From a checkpoint of a small mixture-of-experts model trained on Wikipedia.
Size: 14 layers, width 256, vocabulary 16384, 53.7M parameters.
Experts: 64 experts in each of 13 layers, 64 SwiGLU neurons an expert, 2 picks a token, a softmax router.
Training: a variant of Muon for the experts, 6391 steps.
Below are experts of layer 2 (counted from 0) of a mixture-of-experts language model. Rows are named router (the router's row for the expert), gate (a neuron's input weights, with its number), up (a neuron's input weights, with its number) and show model dimensions 192-255. Each number is 128 + 24 x the weight over its row's rms, rounded and kept within 0 to 255.
Before each expert's rows: a language model's description of what the expert responds to. This comes from a sample of Wikipedia text that the model never trained on.

# expert 43
The article a after is, was or as, the number 1, and word-middle pieces like ed in Caledonia, al in Papal.
router [148 116 143 115 142 139 146 140 148 140 139 138 124  99 125  92 146 168 115 139 143 109 169  90 141 158 115 168 144 125 154 155 111 153  69 113 141 153 138 160 128 103 132 138  97 156 107 126 109  90 143 148 110 134 142 125 131 147  88 141 119 139 156 124]
gate0 [117 162 112  97 125  61  90  93 109 113 111 132 124 126 123 128 123 124 133 128 114  93 203 132 144 145 131 137 116 143 132  99 142 104 105 183 119 148 137 105 134 118 149 119  98 121 159 116 119 133  70 110 171 113 132 107 186 152 157  99 136 142 120 156]
up0 [128 122 115 126  72 148 124 112 120 147 120 154 166 167 165 127 146 162 167 116 131 145 139 133  96 111 179 133 119 136 142 155  98 142 167 152  72 155 106 142  92  99 136 127 129 160  94 167  95 148 128 109 135 148  82 133 167 126 107  82 132 136 137 104]
gate1 [112 118  98 129 139 127 136 130 132 127 105 143 101 117 109 181 139 154 174 139 137 134 145 130  98 106 130 147  90 106 132 123  88 123 177 112 122  85 116 142 113 130  66 127 131 137  96 136 132  89 133 139 124 134 128 107 135 156 138 142 156 124 120 124]
up1 [103  76  81 136 106 125 135 127 137 133 115 162  95 114 120 123 135 136 138 172 216 135 146 155 100 111 129 167 125 105 154 106  96  91 131 124 125 110 109 138 151 129  66 126 134 119 131 126  79 127  97 166 129 130 125  95 114 121 154 118 124 148 112 126]
gate2 [ 93 143 113 139  73 105 126 121 153 135 160 151 162 101 155 126 133  82 107 143 120 122  81 108 108 128 192 151 118 134 132 157 161 116  93 121 149 120 137 171  83 120 100 142 127 118 135 132 100 127  67 139 106 102 119 105 110 130 109 140 127  58 140  93]
up2 [156 109 164 138 171 150 144 165 144 138 109 125 116 121 103 164 162 110 128 136 161 117 127 138 118 146 153 145 149  95 158 124 124 104 149 150 105 124 129 119 123 106 159 146 121 144 127 137 132 100 145 107 140 198 103 129 117 162 137 116 135 152  94 115]
gate3 [133  97 170 105 131 133 136 117 124 119 158 169 135 153 145 162 200 166 143 204 136 116 139 117 116 147 112 133 146 121 160  78 117 108 171 125 122 117  90  84 160 122 132 110 158  58  99 132 148 161 124 121 113 135  78 156 125  99  91 112 115 122  97 146]
up3 [137 160 123 157 140 167 105 118 126 135  79 176 114 112 138 126  99 126 144 106  98 142 105 116 113 137 131 133 147 110 134 160 139 161 106 167 102 135 130 150 120 130  94 138 150 147 204 150 118 159 142 119 123 149 107 115 121 114 130 115 159 136 133 127]
gate4 [134 106 125 152 120 139  99 122 132 106 164 114 106 122 100 128  95 134 116 125  92 127 114 146 112  90 127 119 145 131 119 124 110 106 111 141 132 137 148 104 142 148 109 131 105 120 145 143 151 147 134 153 136  98 111 112 129 135 171 109 176 108 140 152]
up4 [ 99 113 173 147 147 111 126 140 150 145 107 141  98 151 110 115  78 106 108 127 149 158 176 114  81 132 144 142  85 117 208 133 134  95 141 114 131 123 127 126 132 115  99  92 149 153 139 107 104 138 108 125 115 128 158 105 175 119 155 122 144 140  82 125]
gate5 [156 143 109 145 152 165 130 120 107 132 169 126 104 105 126 120 132  98 134 145 130 103 126  93 180 127 139 126 105 118 119 139 151  86 151 119 117  91 120 162 130  74 163 120 114 123 107  84 123  99 111 104 155 106 113 149 106 121 151 123 138 145 134 114]
up5 [ 99 139  83 148  90 115  95 134 134 127 153 163  97 147 145 135 127 129  44  90 159 107  97 125  96 179 110 142 136 143 131 148 145 135 125 120 149 112 129 132 108 111 150 132 137 151 114  74 124 140 136 103 120 150 124 122  87 105 119 142 117 107 120 158]
gate6 [165 107 120 145 107 118 114 141  88  92  96 140 106 134 138 152 129 139 162 108 104 130 128 155 114 124 162 124 162 142 109 121 125 133 164 131 123  96 122 125 127 152 154 115 157 117 142 155 107 127 108 102 134 105 101 155 122 120 116 138 127 103 103 175]
up6 [ 85 129 121 130 116 148 129 142 109 106  97 109 129 145 136 112 125 151 150 115 146 130 111 146  95 154 108  99 121  82 126 133 111 127 154  50 145 125 116 137 134 101 232 127 167 125 153 141 152  92 124  80 138 151 131 147 129 145  91 125  82 101 136 145]
gate7 [129 156 149 132 107  89 120 155 114 128 148 181 128  92  90 117  96  78 118 132 140 105 188 124 133 117 154 115 132 118  94 172 119 129 124 175  83 123  99 131  83  92 158 128 131 124 158 194 160 119 124 133 136 143 116 138 138  94 120 104 132  91 143  80]
up7 [145 136  70 148 123 163  98 131 139 110 117  94 176 187 134 143 118 109  54 150 110  81 103 105 142 147 118 123 123 104 127 121  95 159 107 151  87 142 127 144 126  64  92 160 138 115 142 104 112 179 144 120 112 140 133 113 119 113  77 136 125  90 131 131]
gate8 [116 139 119 160 109 127 114 131 108 114  80 128 101 130 137 149 148 127 105 112 128 123 167  67 123  98 114 142 153 155 142 115 145 134  95  72 108 141  94 176 131 152 117 149 165 115 165 163 157  95 121 132 124 121 140 129 123  99 106 159 141 104 151 131]
up8 [ 95 142  92 101  74 156 118 140 140 146 101 119 156 124 147 174 154 107 104 126 157 136 112 141 118 150 110 138 125 143  92 148 140 131 145 150 130 125 151 132 163 136 146 110 135 167 152 162 112 149 151 105 176  61 140 119 130 142 140  87  89 141 171 143]
gate9 [ 90 185 132 101 109  90 117 117  55  88  87 127 144 163 137 164 133 124 128 148 102 114 119 115 146 146 146 107 168 133 133 132 115 120 120 148 183 150 154 105 127 116 168 125 160  98  87 110 113 139 161 133 137  96 113 156 102 133 139  86 141 135 122  93]
up9 [122  67 128 125 148 168 147 176 157 150 125 112 145 139 120 150 152 130 142 168 118 154 129 140 110 151 124 120  92  92 115 105 106 125 141 102 152 124 124 143 151 139 135 151 141 122 188 150 148 101 113 158 107 133 137 107 146 146  94 122  95 139 105 139]
gate10 [114  94 101 155 103  83 102  80 149  85  91 126 192 142 138 129 160 145 157 112 114 122 128 120 107 133 115 139 167 135 136 146 120 113 149 145 116  99  92 154 145 136 129 126 111 113 116 148 117 116 146 120 139  87 148 125 151 146 143 137 132 144 143 145]
up10 [168 126 109 137 113 127 149  85 119 106 146  87 112 139 119 147 159 108 184 136 144 127  97 121 157 143 127  76 106 150 159 105 106 103 128 175  82 161 117 128 138 166 139 119  97 137 146 151 111 165  80 140 135 131 152 120 112 133 121 173 169 148 118 148]
gate11 [140 100 125  82 135 120  99  93 112 114  83  58 143 122 158 143 113 146 104  97 129 123 129 146  83 145 118 108 109 123 124 124 111 134 109 104 124 157 170 128 148 148 147 115 132  95 113 134 146 152 105 119 127 111 136  94  50  92 113 114 125 114 134 134]
up11 [125 164 144  90 104 147 137 167 157  96  91 148 141 113 126 142 141 147 102  68 122 162 136 114 114 137 119  98 108 142 142 113 109 117  88 157 126 141 133 149 120 102 120 166 136 125 122 118 120 140 157 170 104 175 128 127  77 115 145 115 177 133 127 157]
gate12 [110 129 152 140 155 183 101 108 105 116 131 144 143 120 159 104 118 155 153 139 134 167 139 156 122  88 123 135 160 107 168 136 136 118 128 112 128 151 161 150  77 111 152 105 186  92 136 139 160 148 152 126 121 103 126  95 125 109 150 127 132 121 146 164]
up12 [139 105 128 121 129  81 136 167 103 102 142 138 152 137 106  43 117 130 114  85 156 125 136 122 152 144 223 127 109 145 131 149 159 151 140 176 116 123 102 135 149  92 100  35 109 163 111 164 112 113 114 102 147 144 131 137  91 149 108 150 149 133 113 115]
gate13 [118 148 127 123 122  80 125 157 114 158 162 115 131 143 107 149 186 126  93 174 106 124 111 123 134 153 133 118 121  98 112 141 118 100 108 142 107 120 143 155  95 148 141 105 136 106 138 119 179 145 118 152 112 165 143 113 133 114 139 134 119 138  96 106]
up13 [111 105  95 110 141  94  89 134 108 127 145 126 135 192  98 154 148 135 113 129 137 109 138 114 114 142 159 146 152  98 131 143 114 123 158 151 130 132 142 189 143 164 109 106 109 133 136 129 160 104 128  81  89 117 171 120 131 163 108 100  80  91 110 122]
gate14 [153 133 114 167 121 126 144 100 104 131 121 132 122 148  88 174 158 132 151 135 116  55 141 124 125 108 113 109 107 139 133  98 125 124 176 156 122 151 120 139 152 178  87 142 108  85 132 152 159 124 116  46 160 133 175 174 127 124 123 127 139 103 151 116]
up14 [106 131 120 118 104 123  85 114 157 136  96 112 116 141  90 137 119 166 161 140 148 172 108 150  82 135 139 154 111 129 126 111 149 109 150 123 124 140 109 143 110 164 133 119 137 156  84  81 129 142 126 125 117 123 122 145 127 142 101 149 122 131  72 127]
gate15 [136 120 110 153 113 134 146 137 132 131 101 114 122 106 136 129 144 104 135 117 126 119  88 109 156  93 139  80  88  92 139 126 153  98 130 122 125 148 133  95 135 135 121  87  99 108 131 127 106 108 126 108  95 148 133 132 149 143 156 127 170 125  98 134]
up15 [126 147 106  94  53 116 140 138 143 133 163 140 123 156 103 130 140 132 109 114 112 111 108 156 162 143  95 108 167 123 100 117  82 135 150 120 100 128 169 142 139 174 102 106 147 136 114 125 137 149  97 129 144 128 124 109 137 176 112 100 135 106 125 102]
gate16 [155 124 101 132 118 114 146 146  88 125 172 147  97 123 174 144 118 122 119 100 170 138 140 171 113 148 101 121  85 108 117 102 157 149 164 156  74 149 153  90 151 139 118 149 135 155 132 154 116  70 145 113 136 131 100 128 127  91 141 165 106 117 132 126]
up16 [ 96 153 115 100 114 118 130 155 108 107 143 147 126 102 150 130 173 126 113 156 134 124 125  72 141 148 126 112 153  81 101 121  96 145 157 112 132 160 154 139 125 139 155 105 131 164 104  99 118 149 135 112 113 113 122 125 121 134 146 128 156 162 130 174]

# expert 23
Closing table pipes at row ends in numeric tables, plus both, either, initially, and adverb endings like -ely, and closing braces.
router [150 119 144 118 140 140 144 140 143 132 133 138 130  98 121  96 139 166 125 130 139 116 166  87 147 162 119 151 145 131 156 147 108 151  69 104 130 158 143 158 117 104 139 138  94 159 102 137 111  85 140 142 112 132 140 127 130 144  93 144 119 144 149 125]
gate0 [ 68 118 163 145 138 112 119 147  70 112 134 146 132  72 125 113 111 101 140 118 167 130 113 120 122 115 115 120 159 119 150 165 126 136 151 182 100 133 115 101 126 120 147 101 128 115 146 106 166 108 122 109 122 137 125 164 153 125 119 104 102 125 164 136]
up0 [113 158 106 103 115 101 138 130 127 140 130 122  63 103 191 134 126 134 117 101  96 103 137 142 141 127 136 159 117 136 157 128 107 141 105  96 135 160 143 135 132 125 146 116 138 175 160 127 137 141 153 158  96 119 149 153 141 124 143 148 130 131  80 152]
gate1 [ 66 162 124 161  97 101 130 133 125 136 131  87 137 137 111 103 131 119 106 137 106 117 127 118 107 126  91  95 126 146 145 114 114  84 128 107 178 133 151 110  79 157 151 117 114 147 122 119  99 124 157 118 141 125 146 110 108 156 157 131 136 101 114 111]
up1 [134 143 146 119  67 141  68 151 136 181  94 154 125 132 138 142  72 129 141  82 140 124 142  81 131 149 150 110  99 115 122  73 115 120 104 116 144 128 108 118 132 162  95 142 120  99 136 136 126 115 143 129 121  96 143 136 127 147  92 126  96 141 137 142]
gate2 [133 134 138 128 127 166 153 118 113 128 121 116  88 126 167 154 130 131  86  81 102 136 107 116 108 133 132 117 129 106 131 134 134 173  99 149 110 109 128 140 143 162 144 132 103 119 114 100 111 130 125  98 132 136 116 141 122 102 129 151 161  73  94 124]
up2 [108 124 113 132 104 114  87 112 120 149 134 111 117 115 103 156 128 159 151 113  90 118 152 132 168  78 121 121 103 111 130 140 124 126 167 107 123  95 141 117 134 131 107 143  98 101 123 141 139 134 114 164 101 119 187 124 192 138 139 111 101 161 101 170]
gate3 [127 143 132 134 104 148 123 105 124 133 108 136 117 123 178 133 133 126 110 134  97 103 136  86 104 130 116 130 115 122 110 124 155  95 125 151 136 123 143 157 161 143 125 136 142 120 115 123 110 148 134  80 143 175 121 183 107 148 117 132 127 159 114 143]
up3 [125  68 134  96  99 143 172 129 136 103  85 162  81 118 101 116 133  89 154 136 121 139 111 151 151 133 158 105 155 153 121  80 134 116 142 129 118 112 145 138 133 135 114 142 103 170 103 117 120 134 121 143 129  87 133  93 138  95 129 119 128 156 123 131]
gate4 [139 142  80 144  84 149 121 117 134 105  93  78 115 171 123 111 131 123 181 131 109 135 114 113  94 132 152 195 134 130 136 119 136 126 126 127 152 131 129  93 118 142 148 134 117  89 104 101 168 131 118  93  86 117 144  84 140 122 133 128 103  34  86 131]
up4 [148 121 130 182 115 111 156 108 105 134 147 155 129 127 163 166 131 157 131 134 108 118 108 137 129 100 108 149 148  98 113 143 117 118 105 127 123 147 151 127 136 149 112 135 113 141 133  96 123 112  99 115 112 169 100 131 109 105 149 127 143 117 136  96]
gate5 [139 151 137 143 159 121 107  96 133  81 155 168 123  94 151 109 149 130 151 150 135  94 126 109 143 109 157 138 106  88 120 131 114 140 144 136 163 154 145 137 120 157 155 100 112 133 137 107 134 166 120 119  96 111 155 110 121 109 112 135 154  65 140 121]
up5 [119  79 130 173 103 137 114 141 172 124  97 106  88 138 115 165 125 134 158 136 123 113 145 107 132 124  99 120 164 127 128 166 111 147 117 160 177 124 150  95 150  70 104 123 155 141 109 103 141 160 126 148 139 127 131 139 117 134 135  98 139 142 130 128]
gate6 [138 174 139 119 153 131 128 116 126 132 112 107 171 106  71 147 178  80 104 141 136 100 139 127 143  79 106  92  84 130 114 119 105 108 146  98 131 114 148 128 145  68 129 106 110 135  99 127 139 138 113 178 164 125 112 159  82  73 158 116 131  90 160  90]
up6 [133  75 127 153 135 130 139 166 144 105 131 144 105  86 131 154 126 161 147 139  88 111 111 119 112 164 170 167 156 123 152 156 101  88 124  94 191 117 158 144 116 143 123 123 119 150 103 146 140 110 142 116 118 110 130 112 144 124 123 104 136 144 133 164]
gate7 [126 152 137 117 110 145 128  66 117 137 177 116 120 107 119 116  92 106  91 138 112 156 136  79 102 114 144 110 150 134 112 112 148 138 133 115 138 121 143 146 141 140 138 123 105 139 120  42 125 145 129 159  93  50 133 162 140 182 115 151 118 133  91 157]
up7 [155 135 146 135 131 108 174 136 108 141 136 143 129 120 143 104 123 127 102 125 101 130 137 152 136 108 125 153 106  78 127 195 150 174 144 138 134 142 112 148 109 103 144 158 112 134 175 147 137 124 153 141 120 114  99 144 108 152 129 133 112 143 143 133]
gate8 [147 123 158 162 107 117 121 113 155 138 124 104 149 110 177 117 140 104 129 158  91 112 125 130 136  64 118 133 107 142 121  91 112 135 137 132 109 122  98  91 149 109 101 130 118  97 146 137 125 150 127 121 120 115  93  99 133 170 122 131 128 167 122 102]
up8 [103 155 107 137  62 170 105  96 103 110 125  92 161 117 127 119 140  96 123  93 121 107 112  85 113 127 111 138 122 120 139  88 132 126 119 119 195 149 120 120 146  83 180 131 117 107 150 132 130 160 148 124  77 156 139 137 157 118 159 164  95  94 119 118]
gate9 [130 125  82 128 108 137 100  86 127 104 111 110 138 136 129 127 151 144  91 123 129  64 122 136 126 123  76  93 186 145 101 105 151 133 143 164 135 123 126 119 151 176  90 132 132 111 107 143 161 135  91 135 101 125 136 180  73 184  92 120  92  77 134 125]
up9 [127 136 114 111 140 142 123 116 148  96 157 114 104  84 125 107 147 118 116 177 154 151 121 153  84 170 121 118 182 129 115 154 150 151  90 148  94 117 135  61 122 162 104 111 123 119 153 102 140 123 141 134 136 135 134 152 125 171 101 131 117 152 104 139]
gate10 [139 137 107 155 134  90 126 160 114 152 119 106 151 111 103 140 169 124 149  91 113 112 136 108 144 141 111 155  84 102 126 126 159 133 130 114 108 139 141 154 154 160  90 134 117 155  90 139 136 172 138 128 179  96 139 144  88 137 128 119 117 111 137  99]
up10 [107 119  86 138  70 122 128 166 162 153 175 140 143 122 121 131 122 142  84 128 184 135 162 109 122 167 121 153 123 150 129 114 144 160 137 144 165 127 123 128 108 145 111 135 159 156  88 123 132  78 116 138 130  98 117 157 126 115 160 113 125 128 168 124]
gate11 [132 128  84 132 113 173 112 136  82 111 168 155 124 112  98 129 130 142 105 168 146 130 121 149 168 148 128 134 137 156 167 133 114 118 141 131 132 147 122 148 134 134  97 118 106 162 145 119 126 141  95 111 118 138 148 123 159  99 138 119 132 122  99 137]
up11 [146 135  67 143 199 172 130 151 136 120 124 136  97 104  86 126 132  79 144 139 138 121 121  87 118 118 116 156 170 155 124 136 122 133 128 120 144 142 174 121 140 148 110 138 168 146 195 169 193 131 112 113 144 170 137 120 105 149 123 104  97 112 166 138]
gate12 [129 103 125  99 118  88 134 124 113 137 107 135 119 102 128 128 129 133 135 115 146 148 130 130 153 148 155 137 102 125 145  95  89 118 136 104 122 122 129  96 165 126 101 138 132 156  72 142  99 133 124 139 167 130 109 136 105  98 174 160 120 108 128 135]
up12 [143 137 124 147 100 149 138  98 179  71 110  89 106 157 155 161 111 132 151 111  90 131 109 166 164 149 147 130 119 164 152  87 109 133 117 151  92 107 103 130 133 111  95 124 153 128 118 116 130 124 121 149 143 131 114 163 112 122 117 137 122 101 133 105]
gate13 [116 111 116 122 105 119 169 128  80 152 152 157 155 164 165 118 107 119 115 139 152 118 147  95 117 111 133 124 133 124 141 118 109 115 131 124  74  52  67 159 154 134 127 166  94 138 128 139 136 133 100 129  79 104 118 128 123 164 101 152 109 128 119 147]
up13 [104 117 135 110 155 112 113 142 127 134 148 142 134 154 141 127 121 173  56 120 127 133 119 135  88  70 141 147 142 114 169 137  80 146 138 125  99 163 162 148 152 101 113 119 133 141 100 166 104 143 129 109 109 138 133 124 121  98 143 112 123 155 142 103]
gate14 [103 107 155 175  88 122 124 148 105 154 107 120 116 136 162 173 118 122 118 116 155 107 147 119 154  85  98 149 137  88 160  95 112 123 148 128 134 134 142 132 101 114 117 120 130  92 104 150 131 113 118 153  93  84  82 154 119 133 231 139  97 178 100 129]
up14 [136 105 115  59 148 124 140 110 129 145 102 154 161 131 127 152 163  98 154 126 130 117 138 117 123 163 109 100 110 121 103 113  78 128  99 138 123 130  98 133 123 107 115 168  85 121 108 125 119 126 106 129 173 121 140 118 151 152 118 146 127 122 146 104]
gate15 [121 112 119 139 120 134 127 131 130 105 129 135 152 164 142 115 153 131 135 143  95 118 122 117 137 115 113 152 123 121 175 124 133 115 130 133 110 129 119  92 141 127  95 114 136 127 109  90 190 144 112 109 170 122 105  96 132 123 142  98 147 111 117 145]
up15 [132 125 161  99 119 113 122 154 124 168 119 104 161 123 132 122 119 129  70 106 119  99 140  60 108 124 165 108 118 126 142 141 110  95 128 131 138 127 143 128 137  95 153 127 118 138 152 141 106  93 217 144 116 117 109 109 189 118 148 129 141 153 128 153]
gate16 [165 183 136 149 108  64 136 143 143 110 111 112 138 161 136 132 107 127 128 126 111 136 112 110 165 103 120 141 127 169 125  63 157 131 135 108 125 126 148 134 115 145 142 160 146 122 118 126 158 110 124 113 152 122  78 126 177 116 166  79 144 150 127 125]
up16 [132 142 129 100  81 101 181 135 157  96  81 112 140 120 121 148 119 144 150 178 136  76 131 136 119 128 129 136 114 117  95 173 133 120  89 125 139 126 129 136 141 149 174 166 139 127 169 101 100  88 113  77  77 133 122 100 143 105 143 131 113 132 133 127]

# expert 60
Word-final pieces and unit closers in sports and results tables, such as Worth-ing, Dop-ing, ft), –4, and pipe separators.
router [148 113 146 119 132 130 152 138 149 133 132 131 125 100 119  95 139 159 118 134 144 110 165  91 141 167 116 162 141 132 160 148 109 145  70 119 134 149 135 159 127 108 136 147  98 158  99 131 109  90 136 138 110 139 141 129 127 151  85 147 122 141 151 118]
gate0 [147 111 131  75  85 176 141 122  77 105 137 104 120 138 102 155  97 106 114 136  95 102 110 122 132 130 119 148  98 121  97 147 108 157  99 122 122 102  93 110 118 156 131 121 100 123 134 156 132 129 130 142 142 115 105 111 146 182 132 149 140 141 154 138]
up0 [102 128 148 163 106 138 114 138 129 170 114  95 160 179 113 146 156 110 107 133 122 127 112 149 149 151 100 133  85 134 134 161 158 125 131 146 110 127 117 155 148 122 121 107 142 164 159  87 121 109 140 132 137 143 176 189 137 140 126 149 114 154 116 159]
gate1 [175 128 107 183 125 138 149 121  59 102 111 154 145 123 139 123  74 106 129 150 131 138 138 114  89 134 122  98 120 119 168 173 149 120 113  95 145 138 144 116 123 124 130 139 121 135 111 104 134 112 117 126  89  80 167 156 107 147 117 156 154 129 126 139]
up1 [125 108 135 152 103 133 117 163 164 114 135 115 134 114 160 106 113 163 135 111 115  81 172 144  85 164 127  87  85 110 141 107 104 131 159  93 159 143 166 124 167 170  93 136 125 137  98 143 129  89 125 110 150  95 111 162  88 129 144 122  72 153 125 161]
gate2 [132  90 123 125 123 113 121 128 108 138 122 118 125 110 125 127 139 114 110 139 121 179 144 142 129 124 114 126 134 129 123 110  99 126 150 131 151 144 111 104 102 140 140 117 111  98 122 103 100 130 114  95  99  83 121 137 114  79 144 109 149 149 107 128]
up2 [108 137 202  67 103 115 132 108 152 134 156 154 133 138  89 115 119 111 160 101 163 135 119 133 155 111 119  96 109 122 107 116 128 124 120 104 134 118 108 129 163 136 125 152 110 150 149 151 175 133 120  94 116 147 152 130 150 143 132 113 110  99 101  83]
gate3 [ 57  80 123 111 122 153  77 135 142 120 154 140 116  84 166 149 135 124 125 152 126  68  96 113 147 152 114 101 103 128 167 101 158 124 132 121 122 128 163 116 122  93 130 157 115 118 129 107 127  97 113 137  86 118 100 109 138 106 132 113 174 168 101 102]
up3 [183 175 153 127 139 143 142 116 121 150 116  97 138 137 115  67 144 148 131  96 135 135 154 136 111 127 145 104 147 131 107 171 138 125 134  92 123 170 137 105  85 145 138 108 133 102 140 121 110 134  81 127 120 140 180 137 115 124 119 171 126 128 145 136]
gate4 [ 72  99 157 170 146 142 179 127 147 138 126 112 126  69 156 121  93 171 138 148 140 117 141 117  97 126 123 156 107 151 135 104 140  95 130 141 105 176 116 119 115 119 123 106 146 167 114 139 135 123 133 157 143 113 118 149 131 112 162 163 122 113  92  94]
up4 [112 124 102  85 119 100 128  89 235 139 138 128 155 169 131 125 145 101 106 121 133 155 148 133 125  92 136  90 118 129 149 121 127 180 127 142 140 146 119 141 101 113 112 157 120 147 116 103 119 130 123 131 114  83 129 133 113 152 115  98  74 114 163 132]
gate5 [133 103 147 176 116 166 143 141 135 104 147 143  87  98 142 157 118 142 120 153 102 107 152 168 117 106 119 147 125 146 113 139 125 146 133 188 133 156 117  91 117 144 144 106 116 146 186 190 144 136 122  97 132 195 112 117 127 118 113 146 110 134 134 142]
up5 [134 106 145 101 130 195 125 101 114 128  89 123 124 159 140 120 136 108 116 173 109 131 136 115 133 128 114 140  97 151 115 121 157 127  82  95 136 120 131  95 126 120 106 138 141 118 116 148  97 148 141  94 106 177  94 119 171 139  88 125 134 120 122 152]
gate6 [107 132  87 143 119 123 144 126 120 137  97 159 121 139  96 103 119 174  83  84 115 120 152 103 158 127  97 140 105 175 123  90 135 180 146 134 128 117 113 114 115 116  93 152 128 148 104  89 138 155 137 157 111 105 135  72 134 100 126 118 126 160 142 125]
up6 [135  99 143 103 133  98 131 128 120 145 130 164 127 159 100 126 165 176 105  97 143 133 120 131  90 119 118 118 122 117 131  96 133 158 163 136 113 148 116 125 148 135 136 194 155 169  94 113 128 137 154 130 100 126 134 104 124 123 147 105 131 162 102 112]
gate7 [121 130  89 116 124 134 124 117 126 101 145 111 159 136 164  93 129  83 128 120 133  93 134 154  96 113 127 109  92 137 122 111 137  94 136 134 104 155 135 150  89 111 140 121 152 128 133 129 145 139 117 137 171 130 141 140  31  96 195 104 147 121 150 104]
up7 [148 133  44 118 134 110  94 101 103 133 144 149 176 129 101  90 145 155 111 148 184 117  94 124 110 102 160 139 129 105 117 123 136 125  66 118 116 121 116 120 108 109 132  95 132 126 151 121 133 133  84 100 144 104 125 173 139  99 150 132 131 127 155 133]
gate8 [ 97 149 106  78 124  56 112 157 126 128 138 140 131 137 122 141 123 125 129 133 137 140 125 115 136 138 105 110 147 155 114 113 111 112 109 122  62 117 100 121  90 117  99 126 111 152  85 132 166 138 131 127 153 121 147 146 159 141  98 125 103 135  90 125]
up8 [142 106 131 127 106 123 121  94 110 157 153 145 128 158 127  96 134 146 113 139  82 114 172 140 128 130 134 170 189 111 147 124 119  93 115 166 124 128 143 134 155 144 139 138 127 107 123 162 125  76 142 120 153 124 122 150 109 129 166 144 137 124 131  81]
gate9 [130 148 105 124 103 129 136 116 108 123  92 124 124 116 123 117 151 109 152 115 121 116 127 120 130 119 122 107 140 126 140 146 132 135 108  73 136 151 189 115  79 108 126 186 141  86 111 134 145 144 112 112 114 161 140 104 145 155 159  89 119 122 152 153]
up9 [136 177 125 157 141 140  68 119 136 120 110 114  92 106 117 157 149 158 132 178 154 140 126 102 103 127 106 122 104  79 142 157  94 134 159  70 123 106 123 132 109 139 102  92 142 119 114 136 114 119 118 121 122 151  71 121 138 112 111 164 142 112 172 145]
gate10 [108 156 115 112 129 135 133 159 160 138 120 119 125  87  95 137 180 129 125 138 121 138 133 145 136 131 161 135 139 129 147 110 116  61  88 134 129 128 182  98 141 134 153 133 130 156 121 133 155 150 141 111 148 115 171 137 100 115 127 120 111 162 121 161]
up10 [103 111 166 143 108 128 137 173 142 106 140 120 162 133 147 150 132 131 116 113 136 138 119 135 122 141 100 160 139 111  85 129 122 147 137 104 153 137 145 163 133 124 123 118  78 145  94 108  80  69 117  65 105 152 208  89 127 154 144 145 183 133 132 129]
gate11 [134 121  96 138 167 160 135 120  81  86 104 110 120 133 147 155 133 150 121 147 147  75 111 159 161 138 112 125 119 146 162  83  75 119 182 118 127  86 126 123  95 179  82 162 158 138 133 151 134 101 133 102 119  92 127 193 106 113 124 132 105 157 153 126]
up11 [119 150 136  93 125 147  56 164 113 139  88 156 106 146 100 139 134  95 113 117 128 110 122 158 114 103 136 152 164  63 107 144 124 137 105 159 137 142  99 166 118 125 148 129 130  83  92 163 104 134 151 167 103 115 140 105 120  98 144 107 117 141 110 104]
gate12 [115 142  93 144  91  99 125 146 107 123 142 107 118 117 149 156 134 136 122 130 173 116 127 125 117 152 106 130 106 121 121 171 106 133 150 139 117 121 100 129 118 123 166  85 122 153 105 126 190 140 112 142 116 106 131 145 147 143 167 114 129 133 154  67]
up12 [134 131 146 108  92 114 108 124 109 141 120 169 125 106 147 133 110 163 117 110 122 152  92  87  78 153 155 130  99 169 157  91 136 112 134 156 135 129 143 108  62 146 104 133 129 153 107 133 132 157 134 149 141 140 158  89 142 141 170  96 110 111 115 105]
gate13 [144 163 131 134 119 126  79 134 107 161  98 111 130 141 135 103  87 128 138 102 147 155 123 173 174 126 139 107 113 169 116 131 157 129 101 124 105 118 128 160 136  88 172  92 122  61 103 158 140  79 117 176 160 173 146 149 196 116 133 118 118 144 143 141]
up13 [138 129 105 145  66  74 124 124 146 138  99 113 115 158 114 148 119 118 103 159 119  84 123 157 163 179 128  75  97 114 108 101 169 117 135 152 147  90 106 133 140 154 114 136 138 166  97 115  99 134 141 129 110 148 110 158 136 104 120 125 136 137  56 138]
gate14 [120 138  79 132 119 173 156 120  86  92 118 171  63 166 137 109 143 131 102 100 134 115 116 129 126 132 136 125 142 121 136 154 153 153 110 136 141 157 134 132 116 130 154 107 102  95 117 141 118 115 162 140 106 126  97 134 141 132 167 123 147 148  95 113]
up14 [173 125 157 163 129 125 147 128 137 136 127  79 123 106  76 169  97 124 145 119 150 117 161 139 145 144 136 141 148 153 138 130 126 125 135 119 128 130 131 156  72 117 134 142 146 118 139  89 136 154 129 128 132 106 128 139 122 162 119 170  97 132 149 144]
gate15 [117 129  84 142 131 136 135 154 108 141 134 112 109 155 148 130 125 119 153 144 113 131 125 125 129 142 158 116 102 116 141 117 101 134 136 123 125 114  86  76 140 116 128 134 110  72  85 168 115  97 119  91 101 151  94  98 136 137 134 134 138 122 108 128]
up15 [136 179 100 125 123 151 147 108 174  70  85 144 170 110 140 116 101 131 196 149  98 112 168 118 160  90 169 125  99 106 118 117 106 154 131 139  98 122 164 118 134 138  94 146 126 108 126 156 139 105 116 131 120 142 138 158 116 146 124 116 166 148 127 148]
gate16 [ 91 160  98 129 129 138  75 121  94 115 121 121 146 127 124 121 145 142 143 163 146 145  97 136 136 123 154 137 106 127 134 124 139  73 195  93 122 125  90 109 112 130 129 137 125 157 178 102 121 123 123 141 149 149 167 137 158 178 139 107 107 117 128 106]
up16 [147 159 155 115 135  96 140 107 108  99 141  89 135 149 155 125 110 126 119 123  98 124 151  91 153 163  78 121  93 131  69 111 114  96 149 139 114 145 115 118 109 136 149 181 100 107 120 142 115 100 150 144 127 164 114 131 126 146 124  53 138 146 128 128]